Weights of a small mixture-of-experts language model, trained from scratch on English Wikipedia: 2 picks a token, a variant of SOAP for the experts.
Below are experts of layer 2 (counted from 0) of a mixture-of-experts language model. Rows are named router (the router's row for the expert), up (a neuron's input weights, with its number), down (a neuron's output weights, with its number) and show model dimensions 0-95. Each number is 500 + 50 x the weight over its row's rms, rounded and kept within 0 to 999. Numbers have three digits each.
Before each expert's rows: "mostly gets" lists some tokens that are sent to it at least half of the time. This comes from a sample of Wikipedia text that the model never trained on.

# expert 9
mostly gets: " |", "6", ";", "5", ")", "7"
router:502499471539451459572487589396498460503549542481520523464486421499510385414543487543476533568534604594503532497512471556545574498535450413588491508454462557504466455498458476541544466476450552562567473536501541425494515511495460395429540397449446526610450456449571425497489482448500522476
up34:463544544479417463508567368536531471555478511491540505485515502492486410517448493503555552554403494446551530466402579560580591443500485498430466551439458523516466552461437430476521499481476561519502534505547547507574413436511494403436462477554442541504486612560580434488521539518507554576
down34:458532537504505504521502443505552528408570400476486481560487529512531516534496508453514512530579439677526437500439482583532543500563533543459420453671506488452473520527550543425426468498433390542503458498501453559451516489512533498498471553509561440505434481478556483497554491425411504478
up35:370504534487531476575540522487450520502443573520532527447547392452588464311541455520505596552545577524495483539518517447531508503506510477530531483441444538555496498572531475520626500512552515417575536567491505469458500454484538475484476490473466530516475572503432466467568569443496456416
down35:515565475502530487573450529499618563485514399528501478476613491449543466546451561526490365508454493542512386508426483475526477516464546469549458545556516491536490480459405439578436529540472538605478464548562488459444526523571445525537481525560487505582420543405533424514483480451535553472
up36:518503466503503392526456471540503491495430512465546578596555414526548490524434547500600586386470509577452469476488531584488525521535535496577505541535429526614433445508511559548591431519488500406488515465499439569557536430473536563524461530489480496581458515487475486481472426466477425406
down36:497519552487548409469497410553491515433528508521556561485500494538464387468485412435487417488476400424511492585500562529494462547439465501523479499496588478469468552493550488546513471462418543506573487587361511563475523533595465464466356500510511477510547437547477495439545477474445528574
up37:448462623496434443540533548463541476529596479430484502541469478504542380436546508510475466462558555554488452561505461529436518550564493498562507487558541489588491516393555554606431440456508569553530572511597573491510554545473460511497549483560543410497521493491514579442586472443500514522
down37:465478517522580529481520533520478489536478505500502553448625504549410524475567442402437548568441537422492496419492552490567469472529446498538561479508546434480546509465506471578475537511480436540531478573361432502523507508480486474612397377490517464538437432492540407486455491465499575474
up38:507482549416534472519461573461487562455492476540499462493483566499436415530438430489594527430472526508491525550535606527553499428566511481523491484489478457541412519520428416438547629517548518569450521548441482515540526500557394387506529472457611432507495564460578470450523535449463533537
down38:449569493529501443453508479551466549478515519505562474530619476568560538536515538540436506492552503461517481564456511529460450564519513365444497508466377447518456550482388549523457534509468475519524463520511474587477639549531553560507496495540429392491549561544586554521528456498564458586
up39:495464499548484513473480602581497563416461533428497461503463490587525594525498519483525481536433506525541544490554441456489485491551482455572557513545501502597476510432498465553562488648454492505408472587436511598468592435418495523522479500521497551555419488439495461485497432435598575488
down39:511571476510505494560482451529411520564516579617490522494390547439503510490552554501484488545546568591536507627416579445455451499524548473477522626478395527477479502558549574506530525498469525555489553496529475490535520543575422554462536445488552546576494541531502521481535547439484549396
up40:551508460459395522477547551468379484519505538504531375508445605505503589483507510476542511502406474506501501504491568492593488525453447488528435511510495614410523437511564544474509532557466498538556579438481543554550494494414525480497548450515426589481460450446510434619444425503469490466
down40:423436581530437523520436548439552523511455510413459567495455505500447500476558499413544497528469529498479500461471473512528559548512534510439507558517588446479598590477513485444415523610600500561561547505569488408507498489506557492474430497490409467389504519487546550605493447529453554582
up41:565477478436482469393505511573474533486553436518576494500496516430590498416524522508487431568424500502544472501507491485425481476478373473520517481466463491496516521465597489524551495505538502506356484452473526426557500514594457506520496569520476468479528493499561583470449637533633527407
down41:421396550438427563506472546542555498574512552512487484603513483520486465480560499515448587489527517495600472426543525437517514560433522526445471507515517558552503429554491439489519545529523474503460650586533468533512512545585456456528572530476460563496546433453473504444432549550426522613
up42:505368525559484465424516527463454493536408442543535518503573496433447473492453479457523482493544578537516481485591576526478503494418495397586467555533547476496481517525436392498415558527502488471582589516495512536553518531554475366550502436535486515567510448431523468584578439536477468488
down42:550514521525468550468617511530522455630570497442489537462612563560504495484490412474502462562457458446459551470554515541495426572547516493438499465498595488501566576422487477448452465573562516438490563560470455497542542577533442538525500457584482456467430473469482455461469493570556549395
up43:495537437461569441550480576429570439523474440588444609539530439390558426446575548509486511515494554478487509521502525526542511469527552484552426539468501472447443479533412512501495447442466486515431409502449447524512557513573521541559461403498481525515446404552560584482402540439472510550
down43:585522421526588505596593499622505478488513499514476477449520521424568514449560416510521439527551475514555518537498498419461444464407528514491540467444478540542509451550530485534545563423466558482616478470453409423481543518523567515563499507585544485531524443472477535496516534407615442504
up44:551421476551475440425491470438515557526492452386524499522521436511462483563498518469450506519478507492458430501525522538482570537464557447618540471485419423500525508564508534477581524533483512470558643449527530541529597493468518372462525440569511483503454521449598577485560465469488605557
down44:480541565481580459580521565547563455510522418504612529518464555549439439518525575503508467521575481581534443470511539473464494590524452570544551481510595486449506465437554540499384556488513428469442544565530534500445581573550471533419464480455488525544465532510435395497409483491553543485

# expert 8
mostly gets: "i", "o", "a", "e", "re", "un"
router:623472479394498583460561435551459442505485540407493529431522442487476557471588510543470421528490587585496538477491482506522561475466488427507526469454533485454483454549493521503519490525369451558523495487453517513528412562569471433481546459460592407494461517546516448395459485477597461496
up8:516523448532506530497452517551467426454528622430501557538448504577551503561519469435570490553497581568519495547571543477503511550451425400513501529443510519562493427475541521431525488419493433554554440465460431439423421420537526412469487537480493526489455469639412515515443498452499497559
down8:534559450518549447462500526371534486600483427541526467548504476453485508503447449465511577610502517514557447422574565606416478516437399471507503524560438541548459544544506436485659501508486513454439555575487559457532484513546477463542532467483496488533449546481479437435476485481536547431
up9:570524512466487419422517406459402524488565608449475474528504440540386554582549478607469463562454521530461552510500517530503501482471501444520575467406523540466502460413547447511461477440513578517532518577550525528473527512515581498419564440583530535479481355511490496522509500562498462490
down9:570496526587559555468510485499531467531542612536469411492518507583549515503499428482561543490446499453551461554599478482544494524484460668448466560503494452425488484456423509493545591508466508474503454535452561429474513603492515545531551522466412478516498436460470513398420492584516548440
up10:477533495543519504526409484578511492631456499484510568434532580400486536525461422526578470450512459507417432456573501452566501473503424454443462499524536551439417419554567545472487514496548504480509504555464532573547480429566506514489518524472585446467511428524597572512466537506524436374
down10:532428518535452448558565497528606469540481480464460490482619466526570584514413536425460516555489514526448435441534511547394443523581515539507460529543469463524415535425560461484446429487450480435523605553455518512449402521559514482594565574486520501545515539542519459414517498523435531497
up11:446548492521502550491522527477486499475472574501453539563497524550550506429585412579444522441445461447461550472430480566471616395518543501470477504497580513489499434507425494507596603478474462462520515486404434464625534472482473478562472452492579476553420572517551475596473508570530490548
down11:486461556492545421435571558469527493430448451435484469520528532541564441524513475540465475592500566512490604451493447483445405422555529529518577465582566485492442521519461478410516606468529477564462558542537415465475513585406544417530485522459513529500566496483525516382470473480498541588
up12:508487525434422503450414513477528424554499476497516591399463449545421471520603434488534475539511525480516474448543488504530470484547508561570477404496523554501535423351532458512391442574423531543468600538501475520455546451570421524451542532483563537520418485462513545496484545510521420499
down12:456463535496508532526473507481581486465371567486482442565590515373589384509457421491551515526426434437391503517518503490410458526544605462505504520414504438474481542483569518520474573559572469436463505469477456589472471537509447479462464536527410499539513514576539467516500468551491492511
up13:533538480489466488587500535526462549500403495411496536459449511454474484569517543571541404507408390522578473491542535505542452450449517459572516633458552556550497330523521457511536517541518459541586611444528508534443487514572565506540485509526508530508510505499504519556442445520548429494
down13:447480466531504480502448481560581559445459497495501431484563575495431447470506441435465537507527537455487556617439484576500514519589589525453519498586457552503524505435454540581393425443445452475569488476499466570521571568529534574449481481463473503407430543538382462470486512536558549482
up14:455460485598473528485565491439529429510579501544425584550561496541441524490540541486454556495466564526512480525594576545564565475463559396591457554432461515489514519553444513502613362474517446470437504411535543525421484458495541465520516477404508435493514477553512488492438500432556487469
down14:503461562506517493420512442503547542562491423594526522476544430450534431562489389444465549541498469529463467470602469513409535541525520475485493533567482537453529564528490409510496413416406602440505543489497585453510477551564548516499489503594510521580575529591508421481521466486548422485
up15:533410532389527442569452457525499444514477551426475428459454482543489447489492487478420461541445546548534411448485438500521504494409541487562514527503524420479402467483432482462551575519484552502494471482509614544465507539577492440536504486421564519448471525537536519613567529483563356513
down15:390464535470476505459514548423499447483588422583467459591516485461424468505435472536541502390535452527461548518519511519544541466466502477495495614545524588495521494537537453557598612463484486511524498584533547443477535423477563448530494533585577489465488421458482515468548580488391456525
up16:565531445562439494485539533450488502489444488632359485434529503488456468524565488517511495489497532471495532499412471429563494461550441423534407575517582475517443497570548486439590528548435495467557548572495432481475432501544449470417464462506489432499416501443607496572523456517514435534
down16:547526490485473447482455485588455514445494438643518563528462388556526492459486476520562422552534514527408478458483499585488547530553552463539436537536486517517409537535499431508587400469411494486489502579524437466467463533553494451491389553510489404479438459446512409443499539524501562471
up17:441414523484462557459429485438442502522508556397568572496546509524440552468567517463548512552419458388576479576542498570515491490521403530472492423475477474514582449425441456540546506552481506492489411464457508455497445458507478545572531452508577509509416396633551485475524542519511508497
down17:520547478506551405487603476509397480454489403462492541549522496535446469527569529487437487566453474421420482551541526482470505426460454465539508572470533476493479507579566467480510531441607472582431536509398522407464527436591501519410502517543487588522558552472551556515428486528530479414
up18:528534454473517635484490515566418461501464594436580508420456493577461483541505533538457412579473484561510545519523422433551510487514506544560476522438613484549495526545554553511544537442507586546479471514534430550562488551471454565479500432490444410474525617481611492492522470446523541484
down18:534459516596573453438572495432443526477464502555604538480468455575526546548493657462464559534543447400478475484504567582464435470538517506489537488498541535527518530553510497489555449534434493518520456472409467473515548629499530561506516451501521492424528479465422497402571519506562594520

# expert 5
mostly gets: "|", " 5", " 2", " 3", " 1", "ay"
router:474452610454554493494555497435452412603528533451586563433439471445486570561505502430563509504509532468531595500526463495623557545515460507553457411569511563531465540511457473507477451476454542427527545514457451453560520524506493500481512371510461509504465363527475571543446529446527482508
up0:427553498385497529534564548514514531604513429471551489496482525452509570460488422526465523551383560434461474436508447450476488493467525487513489550522512599544493498476355495534562428527440526521415502507400530436504557381534455579567519482544435531514472510519547543514445519478539442563
down0:528524482524612427577526494531505576613520600511515451483442415506477432433567473594429464450581368467443461429366562429418492536484479501508555583530497436501518478457510503501467476472546496489510499422550486487432542538493525534528452469528476493496474545540561543442486451471544505536
up1:462515375392506488483507543453520468526445444396516539498425445412542413461562477565492582499496516437503570502529421529499500460502421504465559549489515490423521502550503521456534488473479534528513455535534429569565552432463567528483543437489526612504469386401493432491474488496450455596
down1:544493507504435510544541456520519595550528546486574517517515478497589568469454493529498412481449570594512429611481462475537533496467596521458525468558437519572483470476430425508496511552479562508543667500544473458501618509535497457439518592483520403530479560456496540480497517438526455424
up2:498511622491528541492479568458486509435585574543514526464489494477510493549456484511440490442483472530520537503530458480560585572451544564480420465538488591502486474448566463500533504474574567579555560550571581418474562523468461407423518516545408497410588570425584520482522534488557528435
down2:505485524530501533473552389526495539484502452506554523515506490544541516531438451508481518545506439405557606509587517423493495495548507563443500503550438566441470541492521446493465441452403561563536465515505581588488579557552609468445479400484528407512351470452470579465510531533456484502
up3:416480460636432437490587471523571489475474497500586553509528539534525468476504479502573506458503508443480563402546527551475574547480467554606576510509479480457485518527405548532550412492509410362499606483419521506515437476467571464565528484473518539546481471453508493461490521473413482443
down3:579511539476514490456470435585488473523501567492426546496542507519465474507533484471447446453466541531570500618459472430529451502372494396480552504451552466529519484555581516510462603535537433478553450496436428527484504634499496516352422474517538471431454481493538477491446497421563526492
up4:529489569497543499483476570482473487532496652471520505513459542541418479593461457495510500460439486544552529519650486497553506430475477509512467499447553494414528578514490511532572439561535507519366467502459471463609474556554478536467556553528495438422365507533525506446467465519570514441
down4:505429567427529504511502457467518358481497499455499506472479530426514466508490539455495464562525398513568517466503487539484544368495584562501468551485531389562571523427540476512499447494498561520428629520434486435541491558491510566472512584478465554470418498545530561534503416469579581512
up5:532572544539452451501476443486511429546475443411632509560524451507404570408555520526489502491462477414510519495524528496410525466458513596522420469562540538551567545400528512451483502427468504580498496511488519524609558452444438496389509406550477468480518479500468522567542447470536551465
down5:538484576516472489579589570531413493490467418460588465480439486498549535533470642463491436458555532521506522419562382502498461469375437566517506476502509583525439533533451433496472486501465494559539510536533539549519538546475511542542489472521466581516483492436579404451459524496561541597
up6:581450505503564445511458507462561502469469615495536573489569486517454571522557480508544591451482451492594492402492435477591437592526465468510503403553579469462492608509481531452497531527509522467491518520526506495463504441500538471392499343522466441517442466534473424420516560539540516480
down6:492531501513558487545443516397410452427446519460546603508503539445405539539526451566547610498559521453563560457471503514500397496528523478487547558552568542480497537472576593489480565583463412499519507500441526489461471427432517553466538416517429489535379474474462533496570573501500495522
up7:398457563495518467460532543496482500560556505489503494429531525491493480513500489514523664519509501545461625466499451464497519425529384409424466512566508456450482542486438567599513537447459481470549580455533495459478463486461457482491472556466442521548535524592516542449555473357553567541
down7:539515501529401541460403478416478502562462449412474523453498500438456557466485524537451464422531518469455438576502533491534547445440547512577386484488442508531489443504522487465564474516497449537553395489530548506527437492554504508554486493505605479464374397522580416457455471554491591555
up8:512477526608451469510620476527455480551451490559601605494544504418541513554553492463458573395485518482552543462591582555460466562489573495588490521528492483471510586543484476573442512541510517510496446476413473455497609462495458441500457392541524510474563479493486568506483480593502446474
down8:533531487630577444481423463504476555579494453452567533423434530392504530523539536442520465454573439465538495485479493437490478528456644556536458489417462577455579499526461471480408492532610582470505493449418549476475568526471487435555431507498522510450514416458514517509509490486527539471
up9:472505430464486471520514517499467387602470453425567547482635477457527484483517529550598607550514512488466658550447557590518398536503451525548467536432452457516422485537461559502526493511543482463385504461492489473492527481507510532460513478512479464481566458523610574452506518519484537541
down9:496510536490572472625433535492546458424561454444460390524391551510481542558509531496530519440536505460492514624477542468484486496530532437450450406425479578532464493466505603507489458452562487504395537533582497533590558508518560466506512499527449530487588477468551492507504506585402441530
up10:566533485453523401469558498464504493592548489500512526475576511357428471513371533519539451593516545473520502562524556498499486530401422406495488463536518510601476653457454496487470519522562491457480424548461471501468484413480511527587553421498509522467491478535452544470571491519468524543
down10:552566450569527460458506548480504474481482620559508445487523577553419429415525537451497475495501525536522585575466521455454467521553485531500453554422450438483537416473549605540449527492508454368494474527509507472469531535489390502355486431567439536524528520500519474570528538442464437500

# expert 6
mostly gets: " S", " f", " B", " M", " H", " h"
router:548444444581412544538444430436464462470581579540518505459545534425563530515459446491509504462451462538559416557455571518555575479530529454510487463463620534564475480448476480502529526550546494605481620478522490519607451452493613439503534528448452512461484448471506498486544436541542450564
up0:540411458515424536486427394449439576504476472561454469429452454558485496462535565511517460469419481524561522492516491527457541519482527431523461426528536572580575512392485488446469524451510500559473506522530409413486503569560441414515504475482581577469493537512557491530489593507404384529
down0:502501509545492537489547483507524472532482440506553542515559512458406449629545530495492449582515574440450576455482475536581484573464458480441579567479504519592381423448522472547489492426543535423511459318540543451561464527503503478489474526482540508516560597500510494515447569529459480487
up1:459538577513415425426453441475538456550500614534468452383473419461475491544544478565567509475445547534497415537425421527513482501480523478428457504605436523493534483433564519560506504441482578505474558626560512467512503469533513451523498494586511480436508437453477501473568539486457447404
down1:456522496500474492390473580574517586530487495531436449583421514459462405483492480573475476447442507462536547449501460449550478520514539460469504496622382541457495453523549461396536523598494516492450495478469542517444453495484586432531556525430395485494467431539468569515509513473503503627
up2:549519462473439580509433510426581472513542485633451532439546502440535451524474462575513510546421590543472441417608513530530559490523577448458528552488575464547542522368450512456592592532472452506410460435501465529462491472498493555497495464487470525467484544409486535517547470441518543474
down2:590538458507513544457549595500490554526531519566438445564521535498487470559430438582487426529507518397549506475475527498476482452554504471491581493472522496478426458548478512424467501535502416435460529418553534555419499506428596506556519538402490552465460460416515532394634571465498544495
up3:468541530522471554534535435410542470552458453544505465512534489494524409537469526486464371413502516487422523590452542415504506494499494530466432496550548499612516444439466396498520406491439441569513440540585404529499506493517597499453558568432574509555564583512554464479480466493510461519
down3:512489390526578403443450547450562511510484459509577552451521477580492472497477467523483529525561513517494554404513509520554444514534543526534413496462499506492595482470556476435504492495563500426519479604543498473465462496509418470507513657622464588481468535411547549400519496543505574479
up4:504461428512490552504492450477497521507423505379548495403524466491414512519446431532537504498542467532509474514476489598425525493554438493589564508572492510543525534492527483481496477562536460405451592526480538571484520450461589571481541408418445517521467466435547475515522318539460550459
down4:490498485481526522380540557484539518422542540482503460515523551429510454579406552486446514383472503547551549507566454416493432481506530464364540453447534402472437493473452499464463554451549501544595405472517590575519454489491490447477567571523510529506483438521533430535561552423496490527
up5:546514458487523424487456542525480415494499482505444466527550512420545445496378416543509514555478456592454453435427465513452461495522449492451512562546460456544508504418551580513580590489396492461492466487627521501466588517454564486506522383616527450509490524459546502480496516430498574530
down5:550480518615529572538503491487500544491546523523518516463470543500505563603556632519582532472519546479567525514564525447550460616476525515628493482512422508537487593569508570443531500586541626513534525496524529479579531557501575506499569553489456489469561461500560474454517483550499477404
up6:483469483513490436550475491431538581552577475507510526489580547362470399458446534476477472576563511506529538473492542453474517510556485530469487487512481445546440545538365461563398602529513544573444537422487538538499450531557471438528487590588448537495522443511499530524482553392449483556
down6:553469523426419465507486451474554473582433488643465538565579501531419548520552488492507477545480494550482557446551449484467459449430515453448538576524553522422497473510617534476471582415479504525497540517565459495559444440516456493482475538449452482585562550535535610543550546592440480506
up7:576534438416483537505482503396540573495489437491519583427523418473529464516510459467525529553635510532499490444474511513502390462474492533430517492471484456468513481403497522455581509433415481527485456507487467605538526473545490462577562528527499534478582506551537530620574437456467468621
down7:479568425557561503444500519554494459512579583430554436546585493475637481504504487480537499463467427376508494463534474472400585582622472484477441469463471554568574547514406507489428453500469513451497501527533487463598474483458439536628490498538512525487475517517468534508479496527458479540
up8:499517388563530480573499481438457504489475421576532549454520484435493596461540351478533507487463541502415588576548477504473495432462448505496505543570418492581511593409492549482535483573512477534595498513474504447524425455443563490493415453595511467512505534503521508459489405495514489431
down8:489568445546453524573461467490440562416528503531455454539476524444492457545512456473517571552547555462524529573480513524443439431518484574474464599537521493478496580563529527468446464552465482453503537540507536489532465473390520536444426471617569450474503596509522578488519455478417422345
up9:500511484502570487542497581586552532542499432440552481528519460462503504481465504404628468403510445499447560471499566575477604425487517502494499583504503500527476522500536420519477496584470498510494560586456478442520528493582581512430562521457511554435490571545380524403470556409551484481
down9:423501450488511438470512501548449481439479519470509532445428439541441496562496534456514392410517516418581517444501401448553520506536590615448459560526583526431567513523552492586482592438472537482475506580490502517523450531468469525446538487496430495504511520523431577424450554540517397567
up10:530552425456425562483474477482460550494602473419599530438555553535523503433533500504504548514560456607534569415472568531543535516506448507583492468521475462462538495428515505469501477575516458417384613529503528539542480531424504495548537473552473563490498622485554449537435494488492605477
down10:516533489505503595533535522470496510477597489430420471498558468550451421480446460579557434498469501480432443434539463431524439467453333519473429498510498498433535535470546432547532525578485481500519445503528542548538560530474453410488504468600559555565524508506390471522520413454410478469

# expert 4
mostly gets: " of", " to", " on", " for", " in", " at"
router:489443474515477446625467494454517450475528499476514495515555485494540483543513605504489430493451514589466498422523418501574515583486414466475468479529483519534611540499418527452550454502459479547549512581467470542539418459639530527516535514397412472511451510480503554568530558507616498410
up34:602500541557439622484507476437466494443541510531490381538514472374514452536500495525438512533508529560528522475383515477509499542486411499485520498561506463467623543511515571474537479506442448493437617517445478526576409461429529446473429534490495516495564556550413524466519568490526434476
down34:603465469474520460482469522538493354493507451533496433513520547481515502451571570487435469449621513528602479546486424499545495454455419417534533411536508440468586416525534472490457534487553513550504469446448512585511547611458524494508514481582474452421469532518490431485518443493472490613
up35:503487451503487580418538490540576483456482569509488551533523492524462510500501518428437378410514532553462568403485436485479527517501476456462431567483559451535541580461542525598518500380532391487532477577476460525537422469479473473498467505522456534469522471461511543453648490426524570415
down35:528559548513394470512415554463519496524512506461473497426572546513600574473527439539512554497616490502607527500509486411457511482486473522472502547475473403526470439536447520456485472594521494432418537528447449477506398528520484471481527465496499492460505485415559439497476648385574528542
up36:590561490413517474543398493496585496544442491470551479550468498493563486537522432583416485517438538498461543511458452426570523522454423514573520458477469485498509456473465560500546452461490503557524461697475531585552392498481499488530524473494538449447438492497574478480477494528503620439
down36:442477485426448585453526408527496545516542530540469467518540516509516572461495499560513518465481497475503593581568570555487400495486518548372509523521542468445537444571561536534488489431498461441522396480526507516561550486451546446434316523519517487554469536481503492414528415500512507582
up37:373458402471516552444506505541515507472495495475465568568597400473505420537593479471559416417511554550495539442552505492487496506572527475524556549484571482559471510489474438449521462486463417482519478552454400538566526488517494541460472513462558598484470536475566511651497454573547515479
down37:528499492511465381594528505526444507534462400455578526416584485549485574484520572438527511449454560426492495493586445510508550513556551512499467565524567506492540487489473434484475424551475579415500481447520621516476423439534484497467559500510468496577420513573525387441561492529564487445
up38:557470490495549502574596424480501503458549428460516468631499536494514452491553455445550476471467492559518466475524471509449472465486513458546435530561527457392560436539531475541602475548522472458487597492520479464469551428551571452524444496411500405528554606438600540511459566565492492419
down38:480449551569516537503463564546538548501545571527447524528464496556470520416458553513333432509538449505455452483472450434551520524560514538519548441469526400492486506540540497561460605422432535534526431562469437554473556530552426515429495500559480482447427510515523627526462512417484482565
up39:458543480547484552475554475375449489493405595558465507488572527497542491473516540482436558488399474555496508521529454499541409502528458487545494482407465480581468519468517505409571397493445483462508589482489541505546459380445515507522511553552470476603527562443608442508486580486531560451
down39:428528468479456505460512447480534402564562478396496486652448488580453540525506480598576465489485499453528529511502441530499467465556575455391430438496521480459517558470502536547457428464542577509498628549480547539528483511495492524496429579546418450497573492434551546514501452500522548427
up40:581482513517475449535539499467523572520518540534563486496482373536508432622468549439509439459445550454459442545517431554533485515493460512546528468504490427539568531509487459498545506529475502515530470665514514613415431452494481391489519458407489488483541571494459477554581489569409525458
down40:494565502473454513531505504505486505453520464570492580522485572559412539338470441476484517525548403464415609436506531437550540440491427520487524425542558564512477506553552533490552504466600483490498395611530492548545517569498477471503602526610497577455442473510519516511503511489460485509
up41:585492511517451560507485400434415465518501523506509515504485555538495509377464526542503512482486536503381569514559541557428454548396487463528564495528486419618547504433484488470568535467554493584535530423498517578474509419501556408452479530491447391512451545443432521509554569536478466498
down41:520470443540582539511494456700398567463500489555453557370440487480494459501495537495492420546523461550461584513581540491492468498462580466461488496550543430471403611510534513509455469480432529543481489475462468412502452468481471447554500512496511481556485502506438467464519466521516567600
up42:440516488572571478421472425484463421530478444456451588461539555538446482529576480566545489540394475569464579563513489490575502494430454416449483457513524431454558552506392492508471466377529435507515500566522596415512437428476460524561545568519494497516506452595475463519489497506492531453
down42:514508465464410530472539545480516505451503435558508461455609541483484576430519484474579509420529541514478448509553525593517551480452589517508401558553498508477589439545488450420405474545493441506517583526547577458487441434533463520492505502523564604429544482486490405458559477516439454391
up43:521452519484510422558497542407520534547558451507439441508532406501461432499574402529515478569550488502426557480459376540485520535603497444526568518486571521494536543470514491434614496504481587459574482572531478460457445463535464462481550536433442485521485503605431526500492562557527390483
down43:587469595494493410445537597467449504470452565610599500493570538439437558474548561435543554567547486501475483474479456510458553535472465389514475530510537513462451595534532522437499542533441500428481475485480545449550494462438495495519469433474559457444558545609438435476472489508397517541
up44:439355534498490498527436530454428440473479482537504486561455525479455543483521536588432486445467566479505599439562577483542584467514449506464464400523495473509495499498521562515514513561441455536458543563512477566469321541574508507542476509515518601520521535535617576497455490542509538479
down44:443498604443457514548473468490521390496515509535414557502424554540416584549460469519575516563510486525489492441580466502451466427515496526461519515486525498507551526497475376532465543495480500517482390519360420560514521480530565536432568440519462496552636547420501493508492459575522527514

# expert 3
mostly gets: " and", " to", " was", " with", " is", "ly"
router:474510583494382586597551459476412449585520499537573501493523474486481476449483533465492450481534434522435534491493470481525483592422478469499649440446490493519408499507555463500510666477472490550493486529430470533520538495543477403482538527403512562567526448555494523522453498461521454453
up8:512529510450500455441462523523512486491555422514558503458547494465568540444515493560544528581546463525533417445472588611603487479491485413533482532435487487502563418431541494479527561463486498552508476472570620549515525445538557475525520524398508594486541499545422506519506537405566437369
down8:484517465499490570435489498496498527512490431589476473583600507458530570510501507545466601498512562515430442459507512555462512495525481481515449567509461538581490603489524504421621524430440463517481522503669566518526461565422495524591547539518592518447426485518467495488608509432503527492
up9:520481488505583464518523514515453473384558480478481538556551478408477481534490467549557447528513460513434424558576509538484415501404543422555469459477449514537543475605627529518500480499434506590464478562466522521523517450517500509421394431528575552443495430481515449526550522424524393552
down9:506570558474495482500536446418499517480496502498445519525652518552497574627511473448522581486421568507499407503608473543492446529503443428560439460527479542445473535441456448585560431505512520562413499572494505578499485496544474434451522376465477520522412478433459474522517515513506508455
up10:524392476417495416461600535497474443501461484516563577480521441447556512533481556537507391514508458510546495538501504356531404484409543506468510523484532488547484514500453441465523536416462511492598503524497460487573501480471488471557431504454600582490481594527573511589449430547522511577
down10:467582476500525480451454534526542385480524479425584501490513501496520527562611587530523466508525512528448569522578458503519443505457480651513668534416459531481569487517568531447497506508525493557363510537506486515508486575491527529510525530504464412516465535496474469460518513513420419425
up11:529489499525368414450518467492527472550578551423462469509520517513427533537491467428510519508415529595530560484520485423439422506478453500488543503559457429473492564510498511552487458412443615469541451537594412460495440485396494523513542537454526509518518499606532581501512439584493489405
down11:418509486538443524595574429471545455460508393664402484478448516548542554472470470431483553511492343411478437566479471522536451503560516460439554489558466573507520457522552496467523471528460477475546508465478562581416502467526514477531454534469516483493580525502456514540500585531528452524
up12:581441567564487414564480578511469413556557436481541390445547409455458467479479530461538410564505447577507527552490503574414511512514412482503473511525503419530464537532557532440477491464445513491521554520589486528534440465461445526432513541519559550491539525523461603468557493389518551565
down12:419481586561434569506500523437537508425477459466493509400560580483496384533471545526442383566446491512536562531458589434364533496470446463496560533548452458410436452538459421506457504414541492456568515522559493500477490508460504546425447482532451455487553513450522539478456538539511517531
up13:498385527486460544503519615402528487586495429533417426495490485523505560480514482433494496519433504508429557531483539515608538444588481488439408481520458414508455449466513479480438534508460523575550570544521505563500446419573541563438476549457525585472537543573556470526486496445574433459
down13:552484444435511480561516527497525518391499538590440537525522535540518513463503555428500423481553600474540493397574515537482479442491454529515458588468534495587460579468433412482463460524499533454542456575518451439487526456553603459542526566616541471509505456432488410438457414503479469554
up14:557498474550455435514479461407523502517538420488436445549416543494409578480538485501517402503437477524458561501414447540477539437486557409551545516544431479507469556426522498481545572538532462505532526488483619469510443461518549572528544500498521528634444420584509578464445525431531539455
down14:451530536530612437525480458472538552526487502442363496516456448496448490516598549512503537574461560532403400521425560461654475503516529544531482451547504498483464525467545501533454425526462485505398523493487475512430519448523514426503485498399597460471497522580530428534472547555523509434
up15:498433584546478526527422400526503477464573535436464481448480498516457466377416468425529518490528519565419544489563456485453507595503494488531644539546526580464455492446555558505479600507467530494540520492415434618491572497517463513550521540456448568516504474457586529483536454460529529534
down15:590531374480494449448472453543481527512530483503515514523499435437548493484501470465517439515530446340544527498483595462580430486597413503492497562503477520482424547504549597425534389520460545479584479539461469457511484480535481547516496446470616428484596472528455509521512557466541471450
up16:469489584472532518605541428508463486467536546497515497562483623570487536459398527473450479412563469577448518455536485518520496537466446519484507497528504548481465548476550408572470578455482417491479498513539489484590468462509587469464581407564445394567463430502558504487441614545531476512
down16:457503451538530376515478574527538438366475455536550498526544458394455500531540598545456504467587404536509481379436510417495510501492469543580495526544456532478535544559458457532469416587477557414442498574534532525597512446458458467510506504511540454424498537508501492424509530532525482497
up17:421551458557471460539597506520532458488429490560464504480549486433621522456499434457472563482384546489464455504475501530381410527537482472603552456452502625492492472475468548487557564512506577442490529459416483506587555471471558376518499535457497454464494513489451497473506539517462502411
down17:540445506513488486523503483509503525552463534463595475436515507606475623485487514490492513457521479571505577477509555486378492463408462512593493452581537512486486485553452540535394533502488483435614385509494531509472543493513657539510573494502489513498478484542477432403575451480579517545
up18:511463497519457581618520540497495528533534492369506528469478350579519521554500503527529384456558533486527520549486518451583556499533450526436585555480394579488538534488579524500462495393590420541530497497517494519539509428457478449477552532499443485468532544485478530438439430443533533470
down18:514499501450431499488500524521473523488561509480444548498500475556465469535426473479474520523560457386542640549517420487481535537391577491642521460466442436491408417516396549537455533468517450514442498485418405423574579514503519486606559508523547514517491475461523549477499546521531485543